Weights of a small mixture-of-experts language model, trained from scratch on English Wikipedia.
Experts: 20 experts in each of 10 layers, a shared expert of 384 neurons.
Below are experts of layer 3 (counted from 0) of a mixture-of-experts language model. Rows are named router (the router's row for the expert), gate (a neuron's input weights, with its number), up (a neuron's input weights, with its number) and show model dimensions 80-119. Each number is 200 + 20 x the weight over its row's rms, rounded and kept within 0 to 999.
After each expert's rows: "comes after" lists some tokens at least twice as common just before its tokens as in all text; "mostly gets" lists some tokens that are sent to it at least half of the time. This comes from a sample of Wikipedia text that the model never trained on. Tokens count by the router's weight.

# expert 9
router,216,206,197,192,216,219,199,244,192,226,196,190,204,191,227,155,185,189,189,208,145,174,190,203,212,217,173,200,214,185,215,178,191,210,198,175,223,207,228,200
gate0,192,191,191,213,203,182,205,224,205,209,151,193,230,222,199,176,203,188,226,203,180,214,200,205,250,233,234,217,166,214,209,218,179,197,195,195,227,170,159,221
up0,215,233,183,227,194,254,192,225,250,189,205,219,180,173,210,210,191,192,190,199,204,193,204,191,216,209,206,215,158,227,200,218,203,213,206,192,197,203,218,201
gate1,210,195,214,206,225,189,173,215,207,204,201,223,247,194,200,191,201,193,189,205,157,238,203,181,202,199,167,228,207,205,196,190,194,193,187,188,194,232,231,220
up1,189,204,171,211,178,214,198,178,195,211,197,183,207,198,183,199,205,207,208,216,195,180,220,153,188,215,169,185,167,216,174,189,213,160,199,197,216,229,195,157
gate2,188,212,203,194,209,209,192,210,235,211,169,222,218,200,204,158,183,212,194,229,198,155,215,213,170,244,221,198,192,207,173,225,216,193,148,220,224,176,194,189
up2,183,180,185,212,208,214,218,179,202,182,160,169,224,206,191,199,201,176,200,204,194,219,200,208,184,194,212,228,236,242,188,205,202,238,225,215,208,207,191,253
gate3,232,188,199,203,213,207,198,200,225,218,182,189,216,174,210,181,199,163,198,204,168,195,173,186,172,160,187,204,214,206,198,204,177,181,196,196,209,195,193,193
up3,210,227,190,186,218,219,221,195,165,220,173,227,207,240,196,189,199,185,222,206,200,228,212,174,166,195,218,185,213,197,142,206,220,190,208,209,214,194,202,223
gate4,189,224,223,190,209,209,189,223,190,231,186,197,201,230,214,167,213,214,191,174,184,193,233,225,160,190,189,228,211,217,210,202,214,193,206,225,182,204,190,216
up4,199,221,170,195,219,207,197,189,226,204,185,198,201,206,229,214,170,198,204,181,171,193,191,187,225,222,174,196,176,189,195,196,197,210,183,167,203,208,217,200
gate5,161,231,182,198,202,181,172,194,251,192,198,172,199,199,202,192,178,204,164,256,194,178,216,199,175,214,210,231,218,182,167,214,182,188,206,203,203,243,200,177
up5,225,204,180,229,203,221,198,194,199,194,167,227,217,212,193,215,194,182,185,214,203,204,196,229,185,200,207,204,184,194,216,218,169,183,218,198,195,170,160,188
gate6,200,171,195,192,219,203,165,187,207,186,207,218,244,199,191,183,186,196,211,165,165,160,188,203,186,202,181,179,242,177,194,202,178,194,151,195,226,199,175,177
up6,207,214,197,217,199,196,238,208,191,232,217,206,211,203,187,170,228,195,197,223,219,216,184,210,193,208,198,179,167,224,189,185,207,198,200,233,141,206,201,199
gate7,201,174,171,187,229,213,231,216,207,202,176,196,235,259,199,186,191,187,236,210,192,213,158,173,234,207,189,208,185,216,236,180,205,194,196,151,188,218,196,206
up7,204,188,204,164,199,204,196,184,210,191,189,210,200,185,185,205,173,223,211,218,195,202,200,200,215,197,178,185,192,184,177,219,219,205,175,201,191,191,175,183
gate8,212,200,199,200,184,188,211,230,208,215,187,203,220,176,213,188,197,197,203,204,188,166,202,198,206,240,194,177,188,179,181,209,185,213,183,175,185,218,197,185
up8,198,209,192,200,198,183,210,192,199,176,201,209,206,181,152,178,176,194,201,204,199,195,187,210,195,202,215,176,206,189,198,152,163,203,207,186,187,208,199,219
gate9,170,188,175,205,165,206,172,195,177,212,191,172,217,233,204,189,233,209,220,176,196,221,189,197,206,173,223,208,208,226,216,171,208,180,223,201,208,229,194,206
up9,212,196,219,179,198,201,187,183,219,215,229,225,211,189,212,201,212,181,209,191,204,200,182,198,205,172,204,180,209,171,208,210,203,189,173,164,215,191,211,204
gate10,227,185,187,182,214,243,234,221,222,184,227,182,199,170,188,213,211,222,197,188,226,192,204,206,201,232,184,197,172,193,161,247,191,203,222,209,208,189,140,190
up10,230,188,196,202,189,191,212,192,203,196,208,192,184,188,198,205,167,220,189,237,209,249,166,234,211,201,171,251,159,191,218,215,210,212,225,187,159,190,182,197
gate11,179,206,191,219,214,199,194,193,195,216,193,212,213,203,193,164,223,211,176,187,160,200,192,215,179,214,205,193,213,198,203,174,217,206,214,206,197,169,190,192
up11,147,198,208,183,199,227,196,247,221,214,209,185,208,246,245,167,228,216,197,168,177,216,164,215,174,230,194,204,204,209,211,189,212,193,233,182,177,206,185,225
gate12,224,229,225,209,187,221,196,221,224,220,196,146,205,208,167,193,193,208,211,182,169,213,170,220,197,196,184,172,225,195,180,204,188,223,203,198,170,210,205,232
up12,197,186,156,167,186,228,208,220,216,206,239,196,203,224,210,189,202,224,204,169,166,206,197,224,211,215,198,210,238,175,185,190,183,218,168,203,180,170,230,211
comes after: "\n", "-", " (", "|", " \"", "W"
mostly gets: " due", " Born", " so", " JPL", " me", " Website"

# expert 17
router,198,193,182,181,191,215,242,237,180,206,215,191,179,194,232,155,161,154,209,181,184,155,198,191,175,210,191,172,217,206,222,195,187,200,216,183,186,203,226,202
gate0,214,182,172,230,179,214,193,178,218,181,233,188,241,176,221,229,189,212,189,177,187,223,201,236,200,207,201,145,172,214,169,205,207,196,172,200,201,219,198,226
up0,235,197,173,167,225,193,191,204,197,240,215,197,193,199,178,205,209,192,240,206,173,181,170,191,179,199,214,225,207,195,225,231,221,205,194,187,234,209,236,191
gate1,197,206,195,189,172,188,183,194,209,205,189,174,212,173,200,213,246,212,207,195,195,196,229,197,222,188,192,166,206,200,212,269,214,159,232,193,199,188,167,236
up1,190,203,170,226,201,211,230,188,164,208,202,219,179,199,211,233,184,214,197,184,198,207,233,170,206,205,210,193,193,215,194,208,187,206,213,218,194,185,185,184
gate2,183,180,185,239,189,190,204,223,218,212,216,167,200,181,242,189,186,232,180,205,213,203,212,196,251,214,189,188,206,164,210,193,197,212,182,218,197,198,184,170
up2,203,197,195,162,208,203,166,175,190,215,198,185,219,206,241,193,207,231,189,198,209,210,220,173,218,168,191,200,199,191,193,207,236,206,186,214,215,199,180,193
gate3,215,203,193,209,172,230,222,197,242,217,209,196,222,204,226,185,188,185,231,215,193,181,202,189,204,233,173,225,188,226,203,182,228,180,165,206,210,193,229,207
up3,191,196,216,233,241,183,178,233,222,219,224,181,206,185,180,227,202,217,166,202,176,177,194,195,201,210,186,216,171,221,188,191,160,227,228,193,218,208,201,196
gate4,205,207,222,162,157,206,196,172,233,188,196,189,197,229,216,189,231,172,211,200,172,202,160,206,190,229,216,211,206,187,203,228,182,176,219,220,194,225,181,217
up4,225,223,192,196,200,211,201,193,215,200,222,226,206,214,188,218,229,235,219,185,195,179,204,209,197,168,206,189,186,228,220,183,241,176,181,181,194,215,190,160
gate5,190,193,162,206,198,199,197,200,250,231,207,212,182,194,230,214,200,197,230,208,190,218,194,211,189,207,193,186,196,218,186,202,199,189,182,225,183,182,210,205
up5,210,231,223,207,207,200,213,194,202,199,228,192,206,182,234,173,218,205,205,214,217,205,206,177,205,189,253,206,194,203,220,152,196,181,217,243,207,167,257,211
gate6,218,191,198,193,177,196,226,222,209,182,207,168,192,214,223,195,200,198,223,204,202,170,208,222,165,185,216,176,199,183,239,193,213,207,189,206,208,198,191,199
up6,179,239,148,215,194,158,182,224,199,221,214,210,234,203,210,179,221,169,184,239,183,217,232,226,237,214,187,182,216,198,179,218,199,157,155,172,205,206,204,175
gate7,214,169,172,227,209,193,186,214,185,181,221,194,208,220,186,225,193,203,185,207,205,177,243,202,206,210,161,193,169,177,213,193,198,207,235,195,168,220,178,214
up7,189,227,208,201,205,199,227,209,185,238,176,210,207,196,172,196,187,168,217,176,197,202,184,243,189,209,181,216,178,198,205,180,177,176,213,193,176,181,174,171
gate8,200,214,170,178,188,188,197,225,162,184,216,192,172,190,183,183,174,177,199,193,208,216,145,178,189,178,155,189,216,181,178,194,201,172,175,199,221,187,215,217
up8,193,210,216,216,185,196,181,161,186,214,194,229,220,213,209,212,236,191,200,234,218,210,217,157,209,216,206,187,214,195,191,202,204,177,228,200,232,199,180,186
gate9,190,209,212,169,210,189,220,247,181,199,199,210,195,201,225,199,182,167,213,201,205,176,200,208,229,200,162,215,181,219,234,187,190,203,203,240,199,194,227,193
up9,200,226,237,212,235,211,220,177,167,223,209,201,198,183,175,205,202,227,195,211,189,201,248,187,249,200,175,219,199,220,219,222,233,218,213,192,241,191,234,171
gate10,140,189,187,199,192,153,188,197,210,211,200,207,177,247,219,188,161,187,192,216,182,205,185,191,185,215,166,205,187,212,198,188,188,208,189,192,218,195,191,191
up10,158,177,207,247,207,201,203,177,159,167,160,199,181,193,199,181,200,239,248,204,201,211,214,188,178,210,191,223,204,199,199,168,205,208,215,180,219,206,193,215
gate11,185,183,190,264,240,177,194,200,194,209,201,204,176,232,209,179,201,176,205,186,198,193,226,188,215,175,199,197,233,177,208,212,194,213,227,192,152,220,189,188
up11,208,214,258,172,193,213,188,190,188,209,168,174,220,211,207,179,198,161,195,191,197,187,191,198,176,221,188,214,199,197,192,196,230,195,186,240,205,178,221,219
gate12,186,207,199,193,171,199,213,171,200,200,193,200,217,226,193,187,193,191,215,215,199,242,175,238,199,197,192,163,197,220,201,201,221,167,217,202,183,228,182,197
up12,183,215,198,206,209,217,183,204,220,163,175,211,171,236,200,202,200,200,189,239,215,230,165,194,191,187,196,197,195,210,193,210,194,192,180,216,157,216,184,216
comes after: " |", ";", " as", " with", " one", " Yes"
mostly gets: " one", " most", " two", " three", " some", " "

# expert 12
router,195,203,188,179,190,226,230,263,203,228,211,195,192,187,220,152,194,170,220,187,170,155,216,204,184,220,191,176,213,217,210,202,195,184,212,170,186,212,204,210
gate0,186,200,188,205,213,185,204,217,205,213,183,186,202,192,185,190,193,233,218,212,210,208,218,204,238,201,195,166,178,173,179,162,229,217,186,192,209,205,195,191
up0,196,176,206,198,231,196,224,190,190,232,184,179,178,180,188,236,216,239,194,194,227,214,205,198,202,172,230,231,183,181,189,173,171,184,221,232,194,203,188,212
gate1,209,214,216,204,219,219,220,216,139,199,179,200,196,153,226,179,182,180,211,203,222,228,229,190,208,240,196,211,200,243,225,183,180,179,182,209,200,186,154,179
up1,204,194,160,201,212,233,201,192,210,197,205,243,177,192,177,190,194,199,204,193,209,174,177,210,204,154,187,215,164,189,186,232,210,174,209,196,224,206,194,195
gate2,212,238,181,182,216,204,185,195,195,176,190,205,197,215,194,181,207,210,229,192,197,158,205,182,199,203,215,177,218,189,168,193,209,222,165,202,171,236,144,207
up2,229,209,194,186,208,204,210,164,221,198,224,190,167,202,188,174,186,223,191,237,207,229,183,211,201,167,216,167,200,173,172,211,227,180,222,152,226,184,202,211
gate3,213,230,177,222,208,224,210,239,225,229,178,180,192,183,226,184,179,196,242,137,197,166,193,175,207,217,189,207,170,177,200,209,209,193,187,171,196,202,195,194
up3,203,213,189,206,176,226,202,189,159,217,178,234,194,182,204,202,216,186,213,190,202,173,181,225,221,195,194,236,208,216,226,183,245,239,183,185,234,207,185,213
gate4,201,218,193,236,229,210,221,198,167,234,182,222,195,206,195,188,159,230,184,225,211,209,172,187,224,204,222,198,180,175,196,206,196,195,194,198,212,223,200,172
up4,191,163,200,193,174,191,215,213,197,227,215,217,208,254,198,194,224,193,213,187,195,215,213,217,187,215,195,214,192,180,231,202,202,192,230,202,176,216,212,215
gate5,203,216,190,210,221,255,219,218,208,240,188,164,205,187,172,176,216,203,217,193,192,194,162,235,183,203,214,198,225,187,197,212,148,196,161,222,197,160,166,220
up5,180,238,181,186,186,176,187,187,220,207,159,161,171,202,234,184,173,190,195,213,219,179,178,183,179,165,197,164,215,179,179,214,168,219,205,224,186,190,203,202
gate6,187,194,207,145,206,219,181,177,197,187,175,206,178,172,178,187,189,199,197,197,184,194,193,224,212,185,203,189,202,216,208,213,236,192,202,178,192,211,215,213
up6,215,172,204,174,146,168,219,230,217,198,202,189,200,215,198,217,202,193,178,225,180,197,200,232,202,224,210,207,199,232,210,181,174,226,227,211,179,173,203,193
gate7,196,202,189,144,168,203,228,248,199,211,185,153,196,205,195,184,166,182,225,163,192,201,220,219,189,185,227,184,171,194,202,166,182,187,217,201,203,199,174,217
up7,199,211,189,203,173,168,191,189,227,188,206,219,193,184,221,226,197,213,210,250,207,229,210,212,203,182,173,206,174,224,228,215,210,212,189,202,191,177,215,221
gate8,185,178,178,168,206,161,193,236,212,218,214,237,237,191,182,174,207,211,199,190,183,203,238,191,217,224,168,180,193,225,175,206,218,153,188,205,175,194,187,203
up8,199,204,191,201,183,206,213,209,192,151,195,202,178,193,191,209,199,198,213,209,219,193,178,196,161,211,224,164,194,170,194,202,202,188,196,182,178,226,194,175
gate9,203,195,196,213,210,189,185,224,242,187,195,193,246,167,199,180,219,210,195,186,177,197,190,208,208,241,229,185,204,202,196,177,205,171,176,211,218,216,194,193
up9,200,200,244,211,172,211,185,174,198,218,225,165,195,185,196,208,207,203,232,184,198,182,217,210,222,187,194,191,217,203,203,192,228,187,213,238,226,226,196,203
gate10,194,168,176,188,197,202,229,205,210,210,201,179,214,211,195,183,234,188,217,182,197,210,205,212,188,208,181,184,232,213,211,169,207,176,218,206,184,208,208,201
up10,197,171,225,214,206,202,196,168,174,212,202,187,179,190,213,202,208,188,197,206,206,194,200,198,207,170,165,139,202,177,216,206,180,179,186,214,185,195,200,214
gate11,189,195,207,205,171,235,189,234,205,188,175,227,202,200,178,173,167,174,188,207,204,226,207,202,211,231,204,181,174,203,194,183,196,185,209,171,243,196,244,196
up11,173,207,212,227,201,210,231,193,193,192,209,218,223,209,211,219,188,195,186,236,195,206,219,220,190,213,214,171,205,200,199,208,208,197,227,244,204,208,231,177
gate12,211,184,203,197,194,176,207,242,200,205,192,187,220,205,175,147,209,210,232,219,207,135,205,191,178,203,190,169,220,187,201,214,209,185,186,228,239,200,182,227
up12,197,214,176,215,252,221,210,176,192,176,217,235,231,214,216,209,185,223,187,188,194,240,209,179,233,213,197,200,202,185,192,179,188,175,193,148,161,196,225,190
comes after: " |", " ", " 0", " 1", " 2", " 3"
mostly gets: " 0;", " again", " 2;", " 3;", " ==", " instead"

# expert 2
router,190,209,216,181,191,208,217,246,201,222,229,215,210,193,237,157,200,157,210,203,180,185,204,190,192,208,173,189,194,195,184,206,187,207,196,181,201,202,219,210
gate0,193,209,225,187,200,207,209,195,216,207,186,228,198,166,183,184,246,187,223,163,204,217,226,158,193,210,177,244,227,199,210,206,193,236,223,194,214,195,247,197
up0,213,246,199,158,192,195,190,177,200,183,220,188,188,198,172,174,207,186,201,180,202,209,201,169,180,206,190,229,222,189,216,217,211,175,198,209,203,183,201,216
gate1,214,228,167,220,230,197,200,199,178,206,199,196,224,207,168,167,167,212,243,169,193,188,183,208,174,191,198,207,154,213,162,221,194,180,210,191,187,200,180,123
up1,201,167,207,156,221,221,176,195,173,189,215,181,210,188,203,206,217,175,201,179,236,218,218,170,223,196,230,190,162,208,209,215,223,190,212,197,173,228,203,224
gate2,194,200,209,201,195,192,215,209,223,191,196,219,207,194,204,188,184,215,235,202,158,207,195,216,216,196,225,219,173,210,216,201,186,209,185,203,217,172,154,202
up2,218,161,177,190,189,222,210,200,226,186,189,201,176,179,172,191,206,175,198,164,182,176,204,190,162,183,216,158,235,199,222,181,230,183,182,184,214,220,210,164
gate3,216,192,215,205,200,212,198,171,209,203,174,200,212,177,209,190,196,223,204,184,203,202,199,193,187,212,192,179,177,161,193,209,190,232,185,190,225,172,162,238
up3,216,198,200,187,204,181,168,191,192,186,202,185,213,200,215,176,206,242,200,222,207,187,208,201,209,167,187,197,200,205,233,220,205,194,210,211,190,228,191,189
gate4,184,197,195,181,180,233,171,201,163,185,176,162,219,200,216,189,218,191,230,190,197,226,208,198,217,198,170,192,204,196,245,180,211,208,195,206,201,212,174,173
up4,180,199,179,190,221,225,140,225,194,217,205,222,183,212,199,201,197,204,226,197,228,234,212,223,167,195,205,195,203,201,200,207,210,219,233,203,190,234,165,179
gate5,198,227,193,188,168,204,213,215,197,217,205,210,217,224,139,211,205,186,197,223,179,192,217,185,251,180,180,205,176,200,183,205,197,205,222,182,208,206,207,199
up5,228,225,188,212,207,180,223,201,215,201,218,219,195,205,187,212,210,197,144,214,181,186,213,227,197,169,204,206,156,209,183,208,198,170,186,199,187,180,199,197
gate6,199,205,198,170,204,217,194,193,228,237,190,224,213,196,160,205,206,207,204,202,220,207,168,181,182,202,204,201,234,211,150,175,221,181,190,219,188,231,172,177
up6,179,197,219,193,226,188,241,220,245,225,176,210,183,200,196,202,196,196,183,196,204,180,228,200,213,197,217,218,176,188,225,215,190,171,192,148,190,220,218,234
gate7,190,195,218,208,179,208,218,207,208,209,229,197,193,195,171,168,213,211,220,233,185,219,173,222,212,159,193,179,198,213,207,221,216,212,172,175,200,149,209,203
up7,212,193,180,209,188,194,188,209,201,233,217,213,193,200,182,200,220,185,191,173,175,206,213,238,200,209,197,216,209,202,193,214,229,171,211,200,174,183,191,240
gate8,171,237,206,178,223,202,180,165,202,191,226,175,185,201,175,196,206,139,167,176,197,184,193,196,216,227,189,241,171,179,224,180,186,221,195,198,192,167,175,232
up8,186,195,205,212,195,247,233,188,175,184,192,234,210,210,226,202,213,199,193,190,188,189,206,187,230,199,177,190,176,220,207,226,199,194,222,206,167,197,184,167
gate9,222,202,195,187,174,191,199,203,196,199,215,185,210,225,203,189,203,195,196,191,197,193,188,194,172,183,190,187,222,201,208,221,215,212,199,179,199,183,195,188
up9,176,203,201,193,186,217,204,211,210,216,200,227,214,184,182,225,173,163,187,221,208,247,190,191,145,169,216,208,201,206,153,222,201,170,206,185,204,167,194,189
gate10,190,178,153,221,201,192,195,220,224,209,248,181,189,204,188,211,202,172,167,211,167,207,230,159,199,211,201,197,200,220,238,202,209,180,180,172,185,194,215,217
up10,187,223,207,227,222,170,205,184,220,158,186,195,211,194,217,189,229,185,195,211,200,196,152,229,241,191,183,209,194,199,203,208,212,215,235,217,202,153,184,188
gate11,196,178,212,179,194,222,249,190,213,224,237,181,208,211,168,206,174,206,197,205,190,185,204,219,189,192,152,228,194,166,184,210,193,206,233,194,225,203,213,179
up11,190,188,252,200,190,222,207,187,219,218,190,208,209,207,189,210,218,220,187,228,192,162,194,186,163,173,199,205,194,226,177,206,196,234,211,160,181,181,219,190
gate12,192,219,186,213,203,212,203,205,207,198,172,232,187,203,206,222,225,182,199,224,177,179,190,196,194,205,184,206,178,192,191,176,187,223,169,189,206,198,193,197
up12,224,216,200,207,226,226,189,197,197,187,229,202,204,202,231,206,190,220,158,197,191,175,201,184,188,213,198,187,181,209,221,184,220,213,201,199,211,208,188,189
comes after: " |", ".", ")", "|", "\"", " It"
mostly gets: " is", " are", " This", " was", ".\"", "\"."

# expert 10
router,191,212,160,205,211,196,214,248,208,202,234,172,184,198,201,173,204,174,226,195,205,157,208,186,194,191,185,170,224,203,194,212,191,183,203,208,170,210,209,201
gate0,174,175,187,183,194,224,222,196,209,194,166,193,175,194,208,174,231,232,204,171,198,212,172,194,181,246,174,195,219,230,202,216,218,196,183,217,200,220,184,204
up0,172,178,185,197,210,213,189,212,203,191,209,229,225,182,170,179,192,192,191,200,188,176,186,194,174,168,181,150,234,200,199,191,172,218,211,178,213,191,216,192
gate1,191,203,216,172,215,164,195,215,208,202,203,208,173,188,181,209,239,176,164,189,185,193,214,149,259,203,228,185,189,204,221,213,196,231,202,195,189,208,215,216
up1,204,196,218,186,193,218,198,208,206,193,208,216,184,191,201,214,224,220,201,207,191,206,211,191,195,208,185,211,186,175,162,194,198,151,222,166,197,168,189,225
gate2,238,221,216,165,201,164,213,204,170,204,223,194,156,206,209,193,193,196,195,187,216,198,195,164,170,177,199,185,189,170,190,232,232,185,174,215,206,183,207,175
up2,186,199,224,202,188,210,224,193,204,206,221,172,202,210,182,199,203,207,177,201,192,208,204,169,239,265,192,205,209,177,223,177,180,236,183,204,201,196,202,216
gate3,247,216,216,174,221,191,207,197,207,195,177,208,195,224,184,208,173,185,235,147,209,231,165,175,221,184,212,218,208,205,188,203,159,216,177,194,209,193,218,182
up3,184,215,187,196,179,200,200,174,231,170,178,208,200,203,212,196,197,174,193,224,192,192,202,255,230,206,227,195,200,203,206,176,224,196,189,234,171,191,170,215
gate4,173,172,205,200,192,192,196,197,210,188,253,221,220,215,176,198,202,184,200,215,208,226,216,186,210,195,171,195,163,215,155,201,232,199,205,186,230,204,182,231
up4,207,225,206,249,185,243,184,181,212,200,186,178,213,215,230,182,164,205,178,199,190,216,223,199,182,172,207,191,147,203,210,217,187,211,187,182,201,187,238,209
gate5,196,174,215,182,182,206,216,205,202,239,182,186,200,211,182,196,194,208,230,182,210,210,191,187,204,198,183,175,185,218,177,211,166,201,202,178,182,225,201,208
up5,205,182,215,180,172,231,211,213,178,219,191,207,194,252,205,189,226,201,211,180,199,186,171,190,152,182,174,212,179,198,195,198,194,216,221,198,183,200,203,199
gate6,191,197,200,198,210,173,213,226,209,178,210,198,167,195,222,187,199,194,211,192,198,188,193,191,190,165,168,216,189,223,229,194,198,214,205,201,179,222,207,217
up6,221,195,240,214,194,190,173,194,180,196,213,229,199,228,181,234,168,238,170,175,193,177,222,176,172,223,221,226,209,227,185,205,196,145,239,162,197,149,178,190
gate7,191,165,184,180,191,183,172,221,173,219,229,190,179,177,235,213,210,208,215,195,192,180,233,202,185,210,224,183,177,199,214,228,201,178,192,201,195,206,221,213
up7,196,218,175,202,168,174,198,195,197,208,204,221,199,212,180,194,193,222,214,203,189,203,187,195,208,176,199,184,164,215,181,191,179,189,196,186,190,198,216,192
gate8,189,206,185,209,196,137,186,203,187,184,196,207,197,206,204,213,208,191,164,240,220,215,204,213,199,200,159,161,189,220,190,217,177,169,210,204,185,164,202,208
up8,224,197,238,228,204,186,181,220,211,198,206,194,192,206,204,159,194,198,177,218,215,198,196,206,222,190,193,218,177,168,223,202,212,209,226,206,185,202,214,213
gate9,180,188,187,210,220,154,189,203,196,178,167,198,183,200,198,198,225,184,191,225,194,191,195,194,226,219,171,204,197,191,212,215,185,191,210,223,190,213,232,203
up9,205,215,175,152,197,210,191,220,190,189,181,188,154,211,196,173,191,219,188,183,202,211,223,163,165,212,184,200,201,188,213,215,205,222,172,214,187,198,242,165
gate10,183,218,200,197,220,191,230,203,192,220,185,204,200,198,173,166,203,176,181,172,193,178,207,190,217,209,188,186,192,214,176,158,195,182,199,203,222,183,216,188
up10,189,195,202,186,203,201,173,195,175,192,235,166,226,195,151,204,207,231,161,219,184,218,216,188,206,232,192,206,222,191,166,186,224,196,170,189,220,212,206,192
gate11,176,189,200,228,217,201,157,178,187,224,221,183,199,213,183,210,200,227,230,159,210,172,206,213,191,183,209,178,235,175,212,237,200,238,173,176,202,162,158,207
up11,183,161,181,181,239,207,195,210,212,241,221,176,183,208,178,193,201,190,228,241,183,140,210,208,191,200,204,189,201,199,165,199,235,207,202,165,199,178,154,221
gate12,193,188,176,184,208,182,180,217,180,201,182,167,208,206,183,184,195,193,213,257,214,195,221,219,200,203,224,156,194,207,185,181,212,184,203,187,190,230,171,170
up12,244,202,220,230,183,149,195,185,215,213,244,194,174,176,210,218,213,197,195,169,197,174,187,184,219,170,185,205,216,190,230,208,180,203,219,200,223,217,196,203
comes after: " of", "'", " in", " to", " for", " on"
mostly gets: " the", " The", "The", " his", " its", " their"

# expert 3
router,195,207,186,211,205,188,206,207,225,214,220,187,199,205,211,184,205,167,188,192,191,191,207,176,208,214,194,180,203,183,208,223,217,203,166,206,195,198,193,206
gate0,213,198,187,217,190,221,201,236,179,207,224,213,219,190,184,178,208,214,160,186,183,214,218,184,208,180,223,161,245,210,148,193,179,221,183,211,235,208,204,202
up0,196,209,188,220,196,208,209,202,210,193,203,195,199,238,225,186,193,202,198,196,184,213,224,192,211,201,223,198,183,208,219,209,204,205,184,195,187,251,164,225
gate1,203,201,181,171,217,222,180,208,196,213,225,220,207,196,179,188,176,186,188,181,188,174,201,218,194,184,230,221,177,202,176,208,225,221,213,199,215,209,206,180
up1,188,194,193,227,167,174,195,197,188,201,167,211,207,198,202,183,172,228,205,181,191,194,200,207,175,192,215,194,202,207,237,181,211,212,128,174,239,216,196,205
gate2,149,225,197,205,184,205,203,184,186,241,235,205,203,200,225,202,209,184,186,228,189,204,227,208,216,180,164,164,169,186,215,195,221,188,199,205,218,204,201,214
up2,225,146,209,187,202,180,187,208,200,170,164,218,186,198,190,194,219,236,194,166,190,227,216,190,221,193,189,214,210,243,203,227,185,214,144,187,187,187,192,191
gate3,215,190,203,189,168,193,222,195,185,192,205,212,193,199,210,187,211,211,221,228,187,195,220,211,205,195,209,161,190,202,259,172,231,235,203,167,148,226,194,206
up3,219,191,188,219,227,191,236,231,199,210,169,195,206,209,202,171,234,209,224,183,193,234,195,192,198,158,216,213,210,173,176,200,153,179,193,198,205,214,186,190
gate4,211,195,197,217,194,184,223,205,195,197,203,213,187,188,197,197,194,223,165,198,189,206,207,198,230,190,197,221,178,210,253,214,238,174,204,199,197,194,191,205
up4,163,194,207,207,215,235,169,201,192,175,162,201,220,181,203,215,236,162,189,190,202,175,217,176,208,207,209,203,186,210,190,222,170,215,185,210,187,228,184,196
gate5,219,194,163,216,228,188,213,211,171,199,175,209,204,186,180,184,242,178,165,203,179,194,211,203,204,191,224,203,204,188,169,245,189,195,211,187,202,165,174,219
up5,195,180,225,200,193,176,221,164,225,186,168,182,202,172,211,207,166,213,210,207,214,220,199,208,199,204,180,176,172,192,184,196,218,201,191,183,208,200,176,181
gate6,195,194,220,199,219,222,173,175,189,213,193,178,174,220,206,215,227,158,210,181,211,209,195,181,252,225,195,200,216,185,222,204,263,211,161,219,203,199,218,212
up6,184,165,197,207,224,172,223,207,207,202,190,203,195,187,222,208,185,211,195,197,192,185,196,171,234,224,148,194,178,180,212,203,202,191,170,218,243,206,190,220
gate7,205,190,190,204,196,203,191,206,224,216,239,195,206,228,198,178,226,194,201,226,188,191,216,159,193,186,225,226,203,165,214,213,195,188,203,152,168,183,204,198
up7,194,211,194,219,211,187,202,218,194,223,204,211,203,180,202,208,219,199,180,217,203,181,219,153,170,234,217,219,212,203,187,193,209,193,224,183,195,193,221,230
gate8,165,181,198,204,179,192,201,187,213,202,230,188,209,208,163,198,198,218,204,203,203,224,186,203,182,164,193,168,191,189,209,216,228,225,187,223,190,195,200,205
up8,222,220,219,187,168,247,219,228,216,191,211,209,208,198,204,225,216,194,174,171,183,220,198,203,172,189,202,229,217,232,214,194,216,170,199,164,208,173,221,210
gate9,243,210,190,160,151,179,181,224,197,204,200,241,197,222,158,185,198,187,183,204,200,226,168,184,224,211,202,214,183,191,172,222,193,191,197,167,202,172,212,224
up9,216,182,213,207,206,237,209,220,170,188,200,177,220,214,220,186,184,198,215,156,197,217,183,176,214,194,200,227,212,213,187,201,208,221,208,189,211,219,192,181
gate10,210,213,181,199,181,150,194,247,182,192,172,176,185,232,246,202,203,226,196,195,182,162,202,210,196,169,169,184,194,198,184,233,214,211,181,186,205,225,191,192
up10,220,191,202,227,212,193,191,177,167,160,208,212,200,189,186,198,181,167,195,193,218,172,184,226,192,189,197,208,184,211,205,169,190,208,202,200,176,194,192,210
gate11,205,203,216,191,193,183,236,228,219,187,225,187,231,215,236,172,209,188,205,191,199,173,211,160,202,211,178,186,221,198,231,166,156,207,213,173,219,215,252,223
up11,179,210,213,216,184,199,235,219,172,212,183,189,215,207,220,176,188,210,194,244,219,205,204,163,210,205,192,220,194,199,210,211,191,166,249,170,237,176,214,220
gate12,206,217,214,236,210,199,204,195,221,163,179,201,195,216,201,200,190,213,197,184,176,197,204,193,202,186,174,190,212,174,200,191,179,204,175,243,215,207,180,226
up12,195,176,219,208,214,208,244,226,206,223,224,193,185,177,212,171,211,178,178,203,159,174,211,187,222,218,208,208,199,213,186,213,201,217,173,223,164,197,174,173
comes after: "\n", "-", " ", " (", ":", " \""
mostly gets: " MPC", " •", "hylum", "Con", "with", " List"